config.toml
num_hidden_layers = 9
hidden_size = 224
n_experts = 12
experts_per_token = 1
d_expert = 160
d_shared_expert = 320
hidden_act = "swiglu"
moe_layers = [0, 1, 2, 3, 4, 5, 6, 7, 8]
router_score = "sigmoid"
normalize_top_k = false
routed_scale = 2.0
balance_loss = 0.000257
balance_bias = true
router_bias = true
init_std_router = 0.0151
lr_router = 0.000413
vocab_size = 18464
norm = "rmsnorm"
norm_eps = 1e-05
tie_word_embeddings = false
optimizer = "adam_variant"
learning_rate = 0.00167
beta1 = 0.9
batch_tokens = 65536
max_seq_len = 2048
train_tokens = 370000000
max_steps = 5646
dataset = "wikipedia_en"
Below are experts of layer 5 (counted from 0) of a mixture-of-experts language model. Rows are named router (the router's row for the expert), down (a neuron's output weights, with its number) and show model dimensions 112-223. Each number is 200 + 40 x the weight over its row's rms, rounded and kept within 0 to 999.
After each expert's rows: a language model's description of what the expert responds to. This comes from a sample of Wikipedia text that the model never trained on.

# expert 8
router,243,171,218,267,243,130,185,295,160,198,177,235,218,204,175,241,193,210,188,213,145,232,177,152,272,159,134,131,223,230,160,147,225,188,239,242,150,174,207,158,281,224,276,231,153,157,151,195,246,219,274,205,160,211,248,191,274,196,172,171,163,244,242,293,276,208,277,201,186,273,155,177,136,207,136,227,239,223,131,225,249,238,258,166,184,167,167,212,202,225,222,156,275,229,278,265,181,195,177,290,219,183,133,198,279,187,182,158,198,172,255,201
down1,264,225,244,213,183,216,227,154,196,254,202,215,191,233,187,198,141,154,198,247,273,201,187,190,168,187,187,224,184,171,201,164,186,214,214,205,182,223,236,215,227,271,179,110,128,303,270,242,139,275,162,215,232,203,304,178,190,250,256,189,202,180,176,169,243,201,140,244,213,192,174,244,175,111,177,188,157,121,200,194,165,218,216,231,246,251,186,120,192,173,206,162,219,273,272,278,181,198,210,194,128,172,209,184,191,169,166,229,229,239,153,214
down2,209,181,198,247,134,197,177,177,216,164,146,212,164,210,277,232,178,209,195,198,245,227,165,259,199,204,114,216,221,188,236,212,239,233,205,204,138,170,159,236,134,175,135,144,233,264,137,207,159,139,187,211,162,209,215,184,197,225,194,223,136,227,95,178,177,254,219,233,146,249,224,303,190,249,167,295,136,254,196,223,224,226,272,171,228,169,255,146,203,266,197,176,269,173,202,216,167,225,235,233,205,205,221,169,165,187,232,262,229,155,138,266
down3,152,236,246,138,175,220,234,195,221,224,180,151,203,245,195,189,184,188,203,249,214,175,291,157,278,269,166,191,162,176,237,171,226,278,195,164,230,200,171,234,258,163,142,185,241,269,197,244,193,218,155,230,197,172,218,213,177,182,235,118,222,164,157,121,195,156,191,189,289,170,240,195,181,278,151,211,191,199,137,193,237,204,168,230,108,234,109,130,271,173,219,255,243,191,257,198,145,240,214,167,141,263,194,242,133,168,241,218,228,135,217,220
down4,173,215,200,249,181,185,202,181,184,204,196,195,151,242,145,235,182,193,235,239,155,182,140,254,198,228,246,134,217,245,156,197,140,209,190,251,212,240,240,192,205,247,235,183,221,111,199,251,275,229,202,194,131,141,176,155,176,211,274,258,219,188,329,209,183,246,226,196,166,271,274,224,227,184,188,180,293,203,175,230,212,229,212,202,220,210,248,195,185,254,243,187,249,165,158,186,220,257,258,233,182,181,178,208,182,231,148,195,307,230,133,206
What it handles: Tables and infobox labels. Table pipes, numbers and labels in election results, standings and infoboxes, such as Total, Votes, %, Population, Order:, coordinates.

# expert 6
router,180,190,205,247,245,192,237,294,225,104,236,203,207,142,248,262,198,169,165,229,217,201,181,205,274,234,187,216,232,229,176,120,208,185,143,172,122,157,209,189,267,155,172,218,154,271,136,165,177,174,164,236,156,256,164,116,251,164,160,206,197,227,187,218,214,122,147,297,201,196,116,197,229,220,225,216,118,195,233,205,261,232,212,195,279,243,224,229,152,259,214,262,156,201,211,188,183,121,189,202,259,253,172,222,189,114,200,180,159,158,145,184
down1,162,194,180,195,196,178,221,255,161,222,152,204,172,197,176,250,216,130,204,169,224,289,212,80,127,139,160,164,160,214,200,218,199,205,154,192,209,224,174,229,229,222,214,195,222,241,230,289,223,228,229,185,134,182,276,220,251,221,211,237,192,247,197,255,207,240,237,272,190,196,136,181,243,206,112,191,204,252,158,184,193,197,177,213,167,186,121,134,173,195,152,286,185,246,302,201,195,225,166,234,131,224,179,215,232,268,203,205,109,188,317,140
down2,169,167,202,167,192,167,235,181,248,221,155,242,188,192,105,85,159,254,203,110,239,238,218,198,259,129,240,264,237,240,245,234,142,210,197,228,184,244,274,279,182,105,186,226,224,217,192,235,197,190,164,143,133,222,197,185,218,231,144,170,267,238,220,159,225,258,196,282,168,203,246,215,188,213,143,192,203,202,267,244,204,185,212,206,174,193,168,194,251,133,160,257,143,238,202,137,204,217,132,254,175,208,185,223,203,112,189,297,184,187,268,179
down3,200,249,140,191,193,175,173,113,162,240,173,168,150,186,222,135,249,166,234,145,274,227,163,233,232,166,188,200,216,281,222,173,201,160,221,218,166,213,191,203,211,218,206,212,257,127,162,236,251,256,164,179,175,218,199,181,284,223,155,183,182,271,164,168,204,260,191,245,86,120,201,222,205,257,216,272,201,216,220,227,191,245,154,258,192,140,175,208,160,176,185,210,223,266,191,257,196,157,257,216,223,246,183,258,104,111,238,204,128,173,185,216
down4,216,188,154,229,207,214,218,226,222,150,174,133,162,173,260,132,254,239,204,187,202,225,185,160,136,184,181,229,166,112,152,210,202,194,245,220,212,158,169,230,213,167,206,124,165,227,214,225,241,167,233,278,245,219,245,206,188,250,189,109,194,231,192,178,231,252,201,186,204,153,206,199,152,258,201,202,177,137,242,210,249,236,172,190,253,256,166,226,224,181,282,150,222,153,179,285,223,157,196,216,180,181,206,198,209,219,204,194,216,242,158,226
What it handles: Years and decades. Four-digit years and decades in dates, seasons and career spans, such as 1990s, 2016, 2024–25, 1998–99.

# expert 0
router,248,232,252,161,178,191,220,226,141,149,142,236,256,67,150,190,181,194,182,160,206,187,181,198,270,238,233,176,233,190,225,164,175,108,199,191,213,187,165,167,197,227,210,171,192,236,238,219,129,209,188,202,154,169,265,233,167,204,163,222,274,161,203,175,228,142,167,240,203,241,192,209,150,232,175,181,145,214,139,215,152,179,223,280,175,114,173,103,170,141,145,213,186,216,175,198,199,281,273,294,229,191,186,275,226,202,278,224,180,202,148,160
down1,249,224,192,184,237,235,171,267,208,210,155,205,206,164,213,133,200,202,179,172,202,107,180,255,141,170,217,201,215,237,181,227,128,195,214,182,249,272,163,217,156,188,113,245,223,174,191,207,208,233,157,263,188,260,262,216,142,205,240,244,191,167,157,251,265,102,134,186,200,189,255,175,121,197,249,229,215,228,257,206,278,172,203,158,156,186,229,209,205,227,247,191,211,184,271,179,229,230,200,245,202,179,163,150,261,173,245,258,162,166,170,251
down2,183,215,228,129,152,221,232,186,221,240,237,194,205,202,200,254,202,159,147,204,193,149,173,238,140,179,177,204,156,240,236,157,189,205,191,200,99,160,164,204,195,229,197,216,211,188,214,191,115,237,203,218,177,173,220,206,219,200,245,157,166,140,117,264,135,240,194,186,163,220,164,174,237,194,178,254,264,209,204,142,163,232,202,233,221,191,225,194,118,213,172,207,187,231,186,260,236,180,235,164,126,173,239,160,220,143,133,169,266,136,207,218
down3,229,189,222,174,180,107,317,166,129,178,168,212,204,235,202,210,199,195,196,144,179,209,226,171,213,199,152,190,180,219,187,204,169,197,162,257,205,92,202,238,214,200,211,192,270,263,229,162,178,196,255,147,229,197,232,206,251,211,233,242,238,169,154,173,125,199,189,213,174,233,215,217,225,200,167,249,217,199,189,159,172,200,208,238,153,187,236,241,239,193,156,214,245,194,190,203,196,266,157,160,186,245,283,280,163,193,165,223,233,212,154,158
down4,134,218,210,152,222,230,165,204,219,234,189,270,188,167,273,210,281,183,281,164,233,146,193,184,175,213,240,186,213,202,178,167,202,184,259,211,160,86,214,185,265,185,195,196,194,190,234,182,196,162,214,208,216,179,163,193,222,205,233,214,123,221,185,87,182,233,209,234,180,185,146,246,107,173,202,214,213,196,173,194,208,254,223,218,155,172,227,131,253,168,124,156,196,267,142,176,199,162,142,270,237,249,221,182,100,135,186,190,118,180,228,222
What it handles: Taxonomic Latin endings. Latin word endings in species lists and taxoboxes, such as -us, -idae, -atus, plus Genus:/Authority: labels and closing quotes.

# expert 2
router,204,177,221,222,150,235,214,212,184,194,155,207,205,194,193,211,217,188,256,129,206,239,202,203,182,221,240,193,168,221,135,98,246,136,235,201,213,207,263,175,195,215,219,191,163,271,238,361,194,261,151,234,195,174,163,197,249,203,219,183,208,221,229,130,221,176,193,194,211,173,173,179,176,338,187,202,170,243,199,161,248,252,138,204,222,196,247,196,212,230,103,195,300,145,179,204,233,167,247,199,223,245,203,250,246,174,153,192,126,108,191,135
down1,129,185,142,135,215,162,178,69,258,261,149,261,175,158,207,167,229,228,158,204,201,204,209,229,166,225,243,272,253,204,164,220,164,231,190,183,172,264,331,191,188,169,192,152,256,263,233,223,110,220,121,157,227,213,167,168,189,201,177,201,210,169,203,160,210,233,192,166,202,126,220,202,252,243,242,229,154,167,231,180,120,206,214,192,226,205,226,296,270,217,173,216,184,197,147,229,172,224,174,193,221,204,243,243,192,204,161,175,169,160,218,158
down2,188,227,209,252,167,182,268,196,161,163,226,161,244,178,140,130,204,256,207,193,204,185,167,188,262,273,204,215,191,204,205,186,190,227,239,163,185,213,238,201,243,248,252,163,228,204,181,285,214,217,184,171,218,213,157,201,153,193,199,166,175,169,136,201,230,215,207,210,239,265,173,296,227,175,246,215,251,156,156,271,216,151,147,238,178,255,179,224,161,140,228,227,206,209,241,122,198,203,206,117,224,228,200,214,152,240,263,153,130,212,149,148
down3,161,234,145,234,219,193,188,175,275,245,162,145,176,245,153,164,263,241,181,212,183,144,264,174,166,172,221,160,170,148,221,183,234,181,205,213,138,191,167,183,188,152,220,137,166,244,236,271,200,252,174,143,177,274,226,178,181,224,256,157,167,180,182,248,153,259,194,123,188,140,208,195,194,243,220,244,154,292,269,226,266,225,213,131,118,116,187,223,198,185,118,245,265,181,199,209,172,242,210,172,155,226,198,204,226,215,227,172,215,188,211,164
down4,217,195,210,203,181,154,160,92,249,230,149,214,240,241,171,86,235,159,160,194,155,195,243,196,209,238,135,218,227,141,173,218,186,137,177,164,169,261,213,233,179,230,263,192,229,212,161,159,170,177,264,221,165,202,111,212,138,219,230,177,224,160,163,166,202,249,194,200,220,200,186,234,149,183,135,178,212,131,211,223,230,219,236,242,223,182,237,252,227,208,177,193,204,136,209,229,180,168,219,182,162,156,227,178,142,195,260,202,152,162,274,130
What it handles: Line breaks, headings. Line breaks ending paragraphs or list items before section headings like ==History==, plus heading markers and words like de, del.

# expert 3
router,225,235,219,194,146,209,186,220,270,128,124,131,201,192,211,164,201,196,205,183,235,238,162,218,203,166,206,159,212,195,185,176,234,229,274,221,137,128,228,174,233,210,259,216,213,218,202,259,208,227,159,187,177,203,244,132,204,181,145,90,278,172,233,179,274,156,179,248,202,177,238,182,189,157,183,202,153,211,224,231,224,281,209,212,189,169,240,176,182,176,173,191,220,235,212,144,215,175,210,277,178,192,190,243,230,203,184,260,172,189,230,174
down1,218,158,160,263,212,166,117,181,205,154,220,206,217,176,186,250,189,176,197,133,182,188,192,156,157,189,192,246,144,211,226,89,195,255,287,241,227,216,181,265,179,259,212,244,174,204,273,237,153,170,199,216,218,232,196,220,262,196,256,229,205,204,190,223,212,203,249,259,183,228,194,221,231,264,167,188,229,201,261,211,243,185,220,240,153,187,150,238,214,263,186,217,120,144,215,210,253,196,184,256,251,276,233,147,185,263,190,186,133,97,253,219
down2,288,245,168,199,160,258,170,128,238,174,221,208,293,150,157,250,182,249,214,208,267,202,165,130,249,219,196,153,235,257,140,178,158,137,150,192,271,134,196,153,222,153,209,201,164,179,176,178,159,192,260,193,189,254,181,81,199,245,173,227,161,145,155,141,215,232,170,174,210,191,199,194,229,285,205,224,129,152,236,262,105,200,160,147,240,145,227,200,106,189,204,194,191,174,227,189,138,193,141,191,197,220,213,268,207,207,207,240,165,184,172,164
down3,140,204,181,189,264,254,193,54,133,181,227,167,224,164,202,145,152,278,207,259,187,251,225,197,178,241,238,195,192,243,270,217,191,210,145,187,223,185,207,257,144,149,181,253,171,254,241,215,172,183,232,158,238,206,132,153,219,230,197,187,194,141,205,188,152,141,185,221,245,223,248,243,202,144,228,136,188,187,189,281,220,198,206,256,217,178,243,135,117,153,189,180,186,191,202,169,169,182,220,184,229,259,185,195,212,211,177,160,270,198,209,138
down4,257,216,210,148,150,195,126,196,297,176,213,202,185,235,172,185,166,200,197,109,168,172,246,235,199,252,258,228,235,171,159,127,250,138,272,167,214,179,189,196,142,216,167,189,188,178,219,187,179,230,136,158,230,219,242,192,209,162,174,232,200,106,187,184,200,177,167,265,192,219,257,227,232,228,194,232,250,191,236,193,170,126,156,131,216,191,211,181,93,156,198,261,248,204,252,191,181,184,211,250,110,156,241,143,121,208,169,219,138,160,201,238
What it handles: Sentence-final words. Words carrying a sentence-ending period, such as area., States., project., 2018., plus semicolons and infobox field values before line breaks.

# expert 5
router,152,271,269,177,146,166,221,235,177,182,154,236,208,203,170,204,195,179,183,164,247,195,150,95,190,163,264,224,204,173,187,121,200,200,229,268,262,203,207,197,224,187,207,181,176,182,168,192,187,206,155,151,232,172,268,208,214,267,175,231,214,222,222,219,191,174,155,303,202,103,170,221,118,176,268,99,163,257,192,249,265,165,156,250,259,177,127,167,269,270,175,190,233,220,243,156,207,164,206,227,233,203,206,266,192,175,142,195,131,219,285,247
down1,190,209,209,234,274,218,232,151,182,219,238,250,174,123,216,133,247,236,174,183,184,339,172,200,163,243,120,194,225,182,201,196,196,164,182,189,166,131,223,272,248,132,137,183,188,171,269,179,230,144,200,170,227,189,165,242,200,217,208,218,218,183,227,248,182,211,236,158,162,228,200,127,271,225,189,236,145,273,220,209,189,237,257,135,251,174,202,179,177,214,238,129,210,154,184,203,173,201,258,258,173,138,251,148,212,167,198,242,176,232,180,207
down2,173,84,219,238,321,177,202,210,180,197,191,179,220,276,172,233,260,232,284,217,196,150,169,173,184,246,171,161,160,235,291,188,201,194,266,199,181,174,183,198,220,166,215,166,255,210,165,181,140,194,177,229,111,201,162,210,142,179,149,230,215,181,200,157,199,201,225,228,170,173,231,254,275,208,198,232,221,185,265,153,192,247,125,230,204,194,216,272,186,250,211,156,187,217,208,144,202,170,194,168,243,127,198,178,150,186,174,182,153,219,129,177
down3,237,149,151,215,127,264,169,227,177,181,204,199,136,217,208,214,235,220,102,304,219,135,261,266,184,128,270,271,222,253,207,225,165,180,232,150,144,260,187,129,221,182,252,119,197,212,158,137,156,223,216,252,161,226,157,171,217,178,273,262,189,210,226,149,164,220,239,223,204,213,199,335,213,227,126,199,239,119,295,193,233,213,189,154,165,285,215,199,178,162,207,288,204,233,221,226,138,211,140,210,134,271,184,232,207,243,229,106,234,176,187,202
down4,166,248,138,200,218,187,187,226,215,195,183,271,208,236,265,235,162,150,153,160,187,255,237,138,246,259,214,201,246,198,171,195,238,126,218,171,205,197,196,236,216,228,206,189,142,213,244,129,166,167,194,222,271,247,190,246,244,273,168,274,255,235,235,121,130,174,185,248,182,285,121,163,207,154,178,195,190,242,183,208,157,166,173,234,240,260,204,169,267,226,168,163,258,121,183,258,180,259,152,213,199,186,271,158,225,224,202,200,233,185,253,198
What it handles: Title capitalized words. Capitalized words inside song, album and work titles, often in tracklist tables, such as The, Best, Love, Red, Like.

# expert 11
router,206,236,260,264,170,218,173,274,192,199,184,266,214,206,258,196,158,193,220,148,184,181,172,242,152,255,160,228,142,192,224,202,151,158,253,231,203,159,246,138,215,167,163,144,231,208,169,239,208,258,157,273,195,188,255,198,261,187,202,228,248,160,160,231,230,151,218,157,248,244,248,200,251,248,133,183,241,197,161,240,163,216,135,226,239,205,137,153,259,224,160,176,125,219,255,157,133,203,167,302,169,173,102,208,201,273,257,217,186,247,287,154
down1,233,135,219,193,273,186,218,181,216,190,204,232,372,191,210,252,192,181,199,207,202,196,115,221,211,236,176,215,153,192,179,247,165,203,158,155,245,175,127,192,237,171,166,217,253,233,161,257,250,160,214,277,166,192,175,174,234,245,140,253,191,263,266,251,136,167,212,218,228,200,257,150,221,305,171,211,221,237,269,265,213,263,175,242,225,208,200,166,247,263,207,210,161,198,251,184,250,142,249,192,190,167,297,181,189,210,194,223,221,262,194,263
down2,211,199,198,240,167,180,231,220,215,173,198,269,204,232,108,177,165,249,149,197,262,178,224,182,148,191,253,274,187,201,217,205,206,219,255,214,174,211,226,230,163,135,204,147,240,219,228,187,183,243,159,224,251,220,151,174,175,221,195,272,148,242,139,225,208,163,288,227,200,159,214,265,199,151,199,146,247,163,195,233,275,208,241,158,155,167,267,134,170,171,190,173,191,241,155,192,235,225,217,156,322,271,194,162,183,228,206,169,271,187,228,188
down3,85,210,186,228,259,180,237,205,197,168,233,287,157,255,127,237,129,159,226,177,199,247,173,168,190,173,162,223,183,159,241,180,180,167,140,202,171,149,227,104,209,228,256,201,191,143,234,178,206,269,214,178,153,228,179,170,240,200,153,190,208,229,238,192,185,232,175,146,166,203,210,227,277,157,197,293,129,81,180,213,195,264,210,266,176,222,175,190,154,197,231,221,217,209,199,153,164,175,197,188,264,203,195,232,185,267,216,171,225,191,195,209
down4,237,247,212,189,143,218,220,196,238,158,178,167,155,179,192,215,227,189,176,153,183,224,176,158,178,145,171,133,171,158,193,242,196,221,181,135,175,194,199,128,185,206,231,159,221,233,231,192,205,161,184,191,242,236,147,170,85,199,218,233,276,233,159,107,221,243,208,160,221,145,205,239,132,171,244,230,182,221,231,236,116,233,153,152,203,153,238,248,194,185,196,124,169,211,160,149,151,246,219,171,204,149,187,182,203,183,186,141,213,234,129,132
What it handles: Non-European name pieces. Word pieces inside Indian, Japanese, Arabic and similar names, such as Kh, Raj, Mur-ak-ami, Jayab-har-athi.

# expert 10
router,225,164,251,191,242,169,277,224,193,178,223,170,197,195,205,247,217,189,195,204,207,176,186,176,230,113,194,211,209,244,145,139,260,113,183,167,185,127,208,201,279,206,180,218,221,189,205,252,131,312,160,263,217,232,246,198,196,208,194,176,138,211,100,263,225,245,164,210,155,188,187,177,198,246,213,222,211,211,190,178,259,305,157,131,229,228,157,149,234,202,152,240,206,228,122,218,176,138,189,173,238,264,200,189,282,89,154,233,149,204,166,181
down1,226,166,211,168,212,164,78,166,205,212,195,188,213,161,223,181,181,183,173,169,240,211,233,217,170,227,180,195,199,188,130,212,191,237,228,172,161,78,201,249,238,303,242,196,199,205,166,197,268,176,253,198,250,205,195,282,262,221,164,204,165,237,191,240,203,264,191,136,184,238,163,149,223,167,233,251,314,207,207,112,218,226,181,224,295,183,162,212,216,203,211,215,207,252,127,230,200,204,235,195,217,148,195,200,192,156,190,151,157,264,219,245
down2,114,203,146,272,244,126,253,312,168,152,170,173,191,175,210,153,158,133,148,236,148,222,207,137,229,225,192,191,189,258,174,183,194,213,261,219,198,188,247,197,183,263,275,268,148,182,215,152,239,148,212,166,193,218,195,214,260,149,182,178,166,143,182,158,186,198,202,193,195,223,180,202,264,211,202,167,163,232,223,149,154,184,221,194,165,130,123,188,253,193,188,192,157,161,231,180,150,156,243,175,159,239,190,175,111,235,225,131,205,209,196,255
down3,175,198,190,168,195,156,192,49,191,178,170,249,117,184,189,167,225,220,217,249,161,207,139,154,155,173,220,171,243,133,206,213,239,147,193,236,170,193,232,144,198,262,204,223,171,230,276,240,212,181,200,177,251,191,203,282,312,231,137,224,214,210,203,165,151,250,244,175,207,259,166,190,212,204,203,268,215,156,112,259,181,124,200,220,176,197,215,186,189,177,186,208,244,191,163,218,215,158,207,206,303,220,190,175,216,231,210,46,175,240,199,175
down4,229,169,202,248,192,100,247,324,217,251,174,251,211,159,186,217,163,189,206,202,197,193,220,151,136,236,201,198,162,194,189,227,261,176,206,189,238,181,209,255,181,245,214,171,204,294,236,203,241,186,195,190,219,117,217,167,215,98,200,218,186,146,162,152,217,220,216,203,217,191,217,192,244,229,165,238,219,196,238,141,170,189,197,167,152,220,186,230,196,235,139,239,209,246,268,197,232,154,167,307,210,227,256,203,151,205,200,182,206,122,234,170
What it handles: Pronoun subjects. Subject pronouns and surname endings starting clauses in biographies and plots, such as he, she, who, his, He.

# expert 7
router,182,213,197,241,194,151,219,243,186,220,140,196,230,187,173,191,303,224,172,148,170,204,240,144,214,160,192,190,160,218,244,166,246,135,281,239,249,194,216,136,181,263,266,152,160,222,221,214,173,205,285,163,246,170,254,223,231,173,163,170,147,164,194,270,297,199,250,159,171,158,137,189,190,194,177,182,171,209,244,172,263,155,225,243,145,202,184,184,176,143,219,194,216,180,245,213,239,172,188,153,195,248,191,228,194,215,115,240,250,112,209,218
down1,196,125,244,122,124,199,147,269,200,270,263,130,233,182,171,195,203,233,190,210,229,215,240,270,188,134,283,243,222,160,176,222,254,205,120,207,227,204,213,185,253,149,209,193,270,170,195,185,179,235,157,143,186,195,207,223,260,174,141,186,257,214,261,271,180,207,222,233,122,220,215,240,153,219,177,212,166,191,205,242,225,198,208,218,151,197,194,222,249,184,170,158,230,150,167,214,181,237,206,250,184,254,164,257,242,217,217,202,202,238,284,149
down2,175,216,190,140,134,196,231,230,171,241,216,179,171,242,209,269,141,135,170,118,238,193,198,222,201,142,188,205,240,192,203,188,212,194,263,244,209,192,190,264,160,164,169,201,277,184,181,199,305,140,126,205,123,183,201,193,180,222,200,131,113,232,167,181,215,211,237,209,177,173,201,192,206,218,204,214,178,277,232,196,214,283,238,269,188,162,215,222,188,193,240,243,226,231,211,197,172,150,156,250,166,259,304,272,177,187,211,113,177,212,159,180
down3,163,169,283,170,225,177,165,172,223,181,209,213,217,144,157,222,157,165,160,222,215,254,246,164,240,191,192,195,188,211,216,214,230,130,218,263,272,245,198,177,264,219,152,212,223,113,251,199,134,161,242,159,156,179,176,190,215,218,200,269,258,263,242,214,151,198,221,245,228,227,199,199,229,169,222,228,270,213,179,198,195,172,236,245,234,211,273,137,221,188,147,143,220,178,244,181,249,205,316,214,142,145,178,257,167,199,238,211,229,210,173,217
down4,226,140,263,180,155,233,217,224,130,207,196,258,147,162,174,181,229,146,237,185,211,152,180,189,228,193,310,211,186,195,215,188,161,220,202,177,221,219,232,179,91,175,195,200,159,192,219,209,239,160,214,176,207,198,198,225,216,156,209,158,221,225,240,221,221,208,187,214,216,285,196,127,215,179,152,226,200,237,145,195,170,229,218,169,178,261,255,206,193,237,119,152,127,162,155,271,208,235,179,195,217,248,196,113,135,166,213,272,249,147,212,231
What it handles: Degree and coordination words. Comparatives and adjectives in descriptive prose, such as more, less, well, too, light, dark, plus and, on, of.

# expert 4
router,220,228,231,246,173,152,184,220,151,187,218,249,168,260,208,147,214,217,197,204,147,229,228,190,275,153,183,227,160,192,205,165,181,166,164,147,203,147,187,165,232,163,218,166,208,213,172,205,185,306,205,262,228,195,172,127,241,198,206,227,187,282,188,159,314,176,226,234,230,210,148,182,238,212,184,207,206,170,197,283,290,216,208,231,286,221,156,157,181,211,166,210,254,218,232,186,135,203,173,251,229,243,198,234,323,182,237,221,162,211,155,155
down1,203,255,176,200,181,161,225,237,156,210,200,265,182,220,175,279,210,153,269,221,198,216,199,299,195,157,200,183,246,218,280,223,179,313,170,190,224,217,192,204,243,130,199,216,257,181,156,137,179,224,197,234,171,251,168,249,144,174,233,194,176,215,209,180,172,217,170,219,161,114,242,231,224,165,217,167,255,267,183,153,254,182,147,175,179,190,234,197,214,188,232,155,149,163,223,192,156,204,208,208,242,283,164,198,189,199,212,247,233,244,164,179
down2,163,157,119,232,246,213,180,281,229,141,139,238,274,178,175,179,195,149,95,261,177,231,218,193,178,146,209,161,196,211,259,185,228,235,234,70,232,276,218,292,172,162,207,211,134,197,218,213,160,199,192,191,275,188,270,189,171,249,270,184,254,217,140,184,268,201,208,246,198,252,212,207,152,148,152,216,252,194,177,155,166,188,200,171,109,159,215,198,170,241,244,228,219,234,191,186,138,209,132,204,218,264,208,190,169,170,257,202,217,264,223,213
down3,124,205,176,162,203,248,235,93,201,236,241,256,297,200,187,117,126,193,206,239,215,203,200,203,174,250,192,173,162,225,211,236,146,176,169,234,218,231,229,254,235,150,201,175,241,163,135,193,197,190,214,161,102,201,206,145,189,205,141,191,189,212,171,157,236,228,200,215,191,292,263,185,186,178,213,235,205,171,249,206,197,220,268,213,253,285,190,218,219,169,206,223,268,135,208,174,218,175,256,205,313,105,232,178,195,250,196,260,285,232,145,267
down4,180,227,265,203,187,209,239,205,219,265,176,87,195,147,98,241,157,243,225,151,199,154,261,204,236,215,269,254,233,204,150,163,142,192,236,280,206,295,224,251,176,191,193,242,218,150,265,205,247,210,181,219,203,161,187,140,189,150,221,197,163,188,209,191,161,199,186,169,214,205,211,160,123,257,284,224,232,196,229,146,248,244,214,154,159,194,227,173,164,190,166,188,201,184,216,234,212,214,217,266,228,168,166,128,181,259,203,152,256,170,186,198
What it handles: Role and copula words. Articles, was/as/is and role words in biography openings, such as served as, became, member, former, elected.

# expert 1
router,286,163,228,228,146,181,245,264,222,240,204,184,211,198,119,212,196,213,235,163,267,217,287,233,230,212,187,166,188,189,189,251,271,164,300,172,255,144,215,111,143,129,225,212,122,274,130,292,198,248,225,261,147,174,203,174,184,259,175,197,161,158,146,245,251,238,167,270,124,213,218,228,240,216,162,194,203,173,221,198,268,205,173,184,250,198,215,190,186,157,170,266,222,232,195,240,155,138,142,223,251,245,177,197,215,179,181,183,201,136,244,198
down1,223,206,142,152,196,232,210,307,170,199,290,143,128,215,194,192,144,227,215,236,238,214,256,226,188,138,163,179,272,233,122,238,236,190,263,222,188,204,185,151,149,239,133,205,174,286,160,209,249,199,243,302,237,211,196,253,198,232,237,124,171,140,168,291,136,202,193,178,176,267,179,278,177,249,263,162,166,235,164,124,145,249,191,90,169,208,202,192,185,204,146,173,243,226,133,168,248,182,220,198,244,181,221,213,179,233,189,190,150,92,243,242
down2,252,232,208,238,160,231,232,187,230,213,155,185,176,225,201,208,158,181,136,205,192,147,240,185,221,186,206,179,294,190,183,192,102,182,170,192,128,222,147,224,162,195,164,197,223,213,176,192,202,131,204,140,196,170,88,204,160,220,184,166,185,228,158,178,219,219,234,219,203,171,196,217,241,159,215,205,132,194,234,157,233,237,249,262,239,218,174,170,251,223,191,188,173,170,242,177,222,216,159,132,230,168,92,180,219,234,165,107,157,134,206,110
down3,216,214,163,214,158,178,140,170,218,146,188,140,200,210,149,238,178,228,167,276,255,138,209,212,125,225,186,154,169,205,216,157,171,214,240,190,196,251,225,136,200,231,222,206,203,228,243,233,188,167,220,193,143,239,171,214,169,164,202,166,146,210,178,232,231,244,218,209,240,175,155,290,198,209,179,201,228,172,265,190,276,161,214,263,152,175,167,199,170,293,223,208,255,227,205,198,195,167,168,196,258,180,219,142,125,202,202,160,191,167,201,224
down4,200,167,174,212,170,196,148,135,146,198,213,171,211,182,218,121,178,175,178,197,222,209,258,259,150,212,235,232,231,104,232,200,148,203,195,180,248,160,223,165,271,243,207,172,229,170,267,140,188,204,219,261,192,286,192,230,186,207,196,239,134,206,135,191,190,233,218,209,243,249,229,204,124,268,207,249,190,194,229,229,287,247,269,247,188,204,138,183,179,166,184,238,238,183,238,201,207,188,186,189,177,217,167,230,164,137,269,197,223,221,202,217
What it handles: Infinitive to, modals. Function words before verbs in narrative prose, chiefly infinitive to after decide/expected/able, plus would, could, without, until.

# expert 9
router,203,176,175,214,204,176,232,247,197,147,213,199,249,116,169,212,182,248,125,169,248,193,275,160,217,160,179,182,164,158,214,186,216,139,314,209,225,166,283,216,259,195,184,230,154,254,218,207,110,222,206,192,175,141,239,101,247,156,243,163,205,166,99,201,257,200,210,177,188,159,164,173,214,182,220,229,150,205,214,192,292,268,219,225,251,153,193,200,276,254,149,214,285,233,196,228,174,112,172,224,225,247,241,166,209,134,135,170,219,151,218,234
down1,204,228,259,258,152,193,112,183,161,199,319,119,226,186,255,190,187,192,209,165,136,173,243,203,152,146,233,172,196,219,282,155,220,229,131,207,206,182,112,267,211,240,223,211,240,179,226,217,303,181,168,200,178,251,255,259,203,243,218,252,222,144,140,211,248,189,211,199,158,206,180,177,224,210,244,229,168,160,175,272,183,217,294,228,209,237,113,205,193,190,207,177,184,210,234,135,115,162,196,212,207,162,257,236,250,207,178,136,171,160,170,204
down2,207,228,174,157,124,248,250,136,188,231,191,216,165,164,211,211,204,250,232,242,207,136,203,166,180,194,142,122,176,164,193,153,166,248,162,158,161,266,274,244,235,204,235,244,271,236,225,231,151,213,128,181,138,126,180,179,176,169,208,152,189,161,185,205,159,254,153,150,245,169,272,250,236,211,168,235,198,150,198,227,162,226,133,168,180,147,237,197,170,238,186,158,224,225,226,168,209,222,207,245,204,115,221,217,160,225,182,215,246,234,200,222
down3,302,245,209,191,120,242,177,202,215,243,235,137,213,177,166,243,306,156,215,159,182,178,207,217,223,228,164,254,224,143,228,204,222,137,238,226,255,197,266,214,124,249,198,259,182,139,271,258,213,127,237,260,174,193,183,162,204,186,184,199,137,158,255,189,193,143,235,199,254,224,138,149,197,116,229,190,193,145,227,196,144,250,218,201,267,179,259,234,224,162,215,234,236,185,289,309,175,263,180,236,236,214,168,255,135,210,182,178,208,177,211,155
down4,197,179,177,145,191,198,170,147,223,189,207,235,188,196,118,206,201,291,197,181,225,234,236,168,212,205,194,242,162,176,231,224,148,250,200,124,122,142,271,169,166,182,256,198,241,315,246,212,157,181,251,218,236,161,257,129,279,105,159,115,201,202,186,295,277,237,253,149,194,237,169,204,240,180,225,210,223,165,144,171,163,166,149,174,215,220,256,204,220,233,231,256,211,249,165,203,147,223,198,206,187,221,191,173,227,196,200,200,165,241,248,200
What it handles: Clause connectors. Clause-linking words in argumentative or narrative prose, such as that after note/argued, where, because, while, including, such.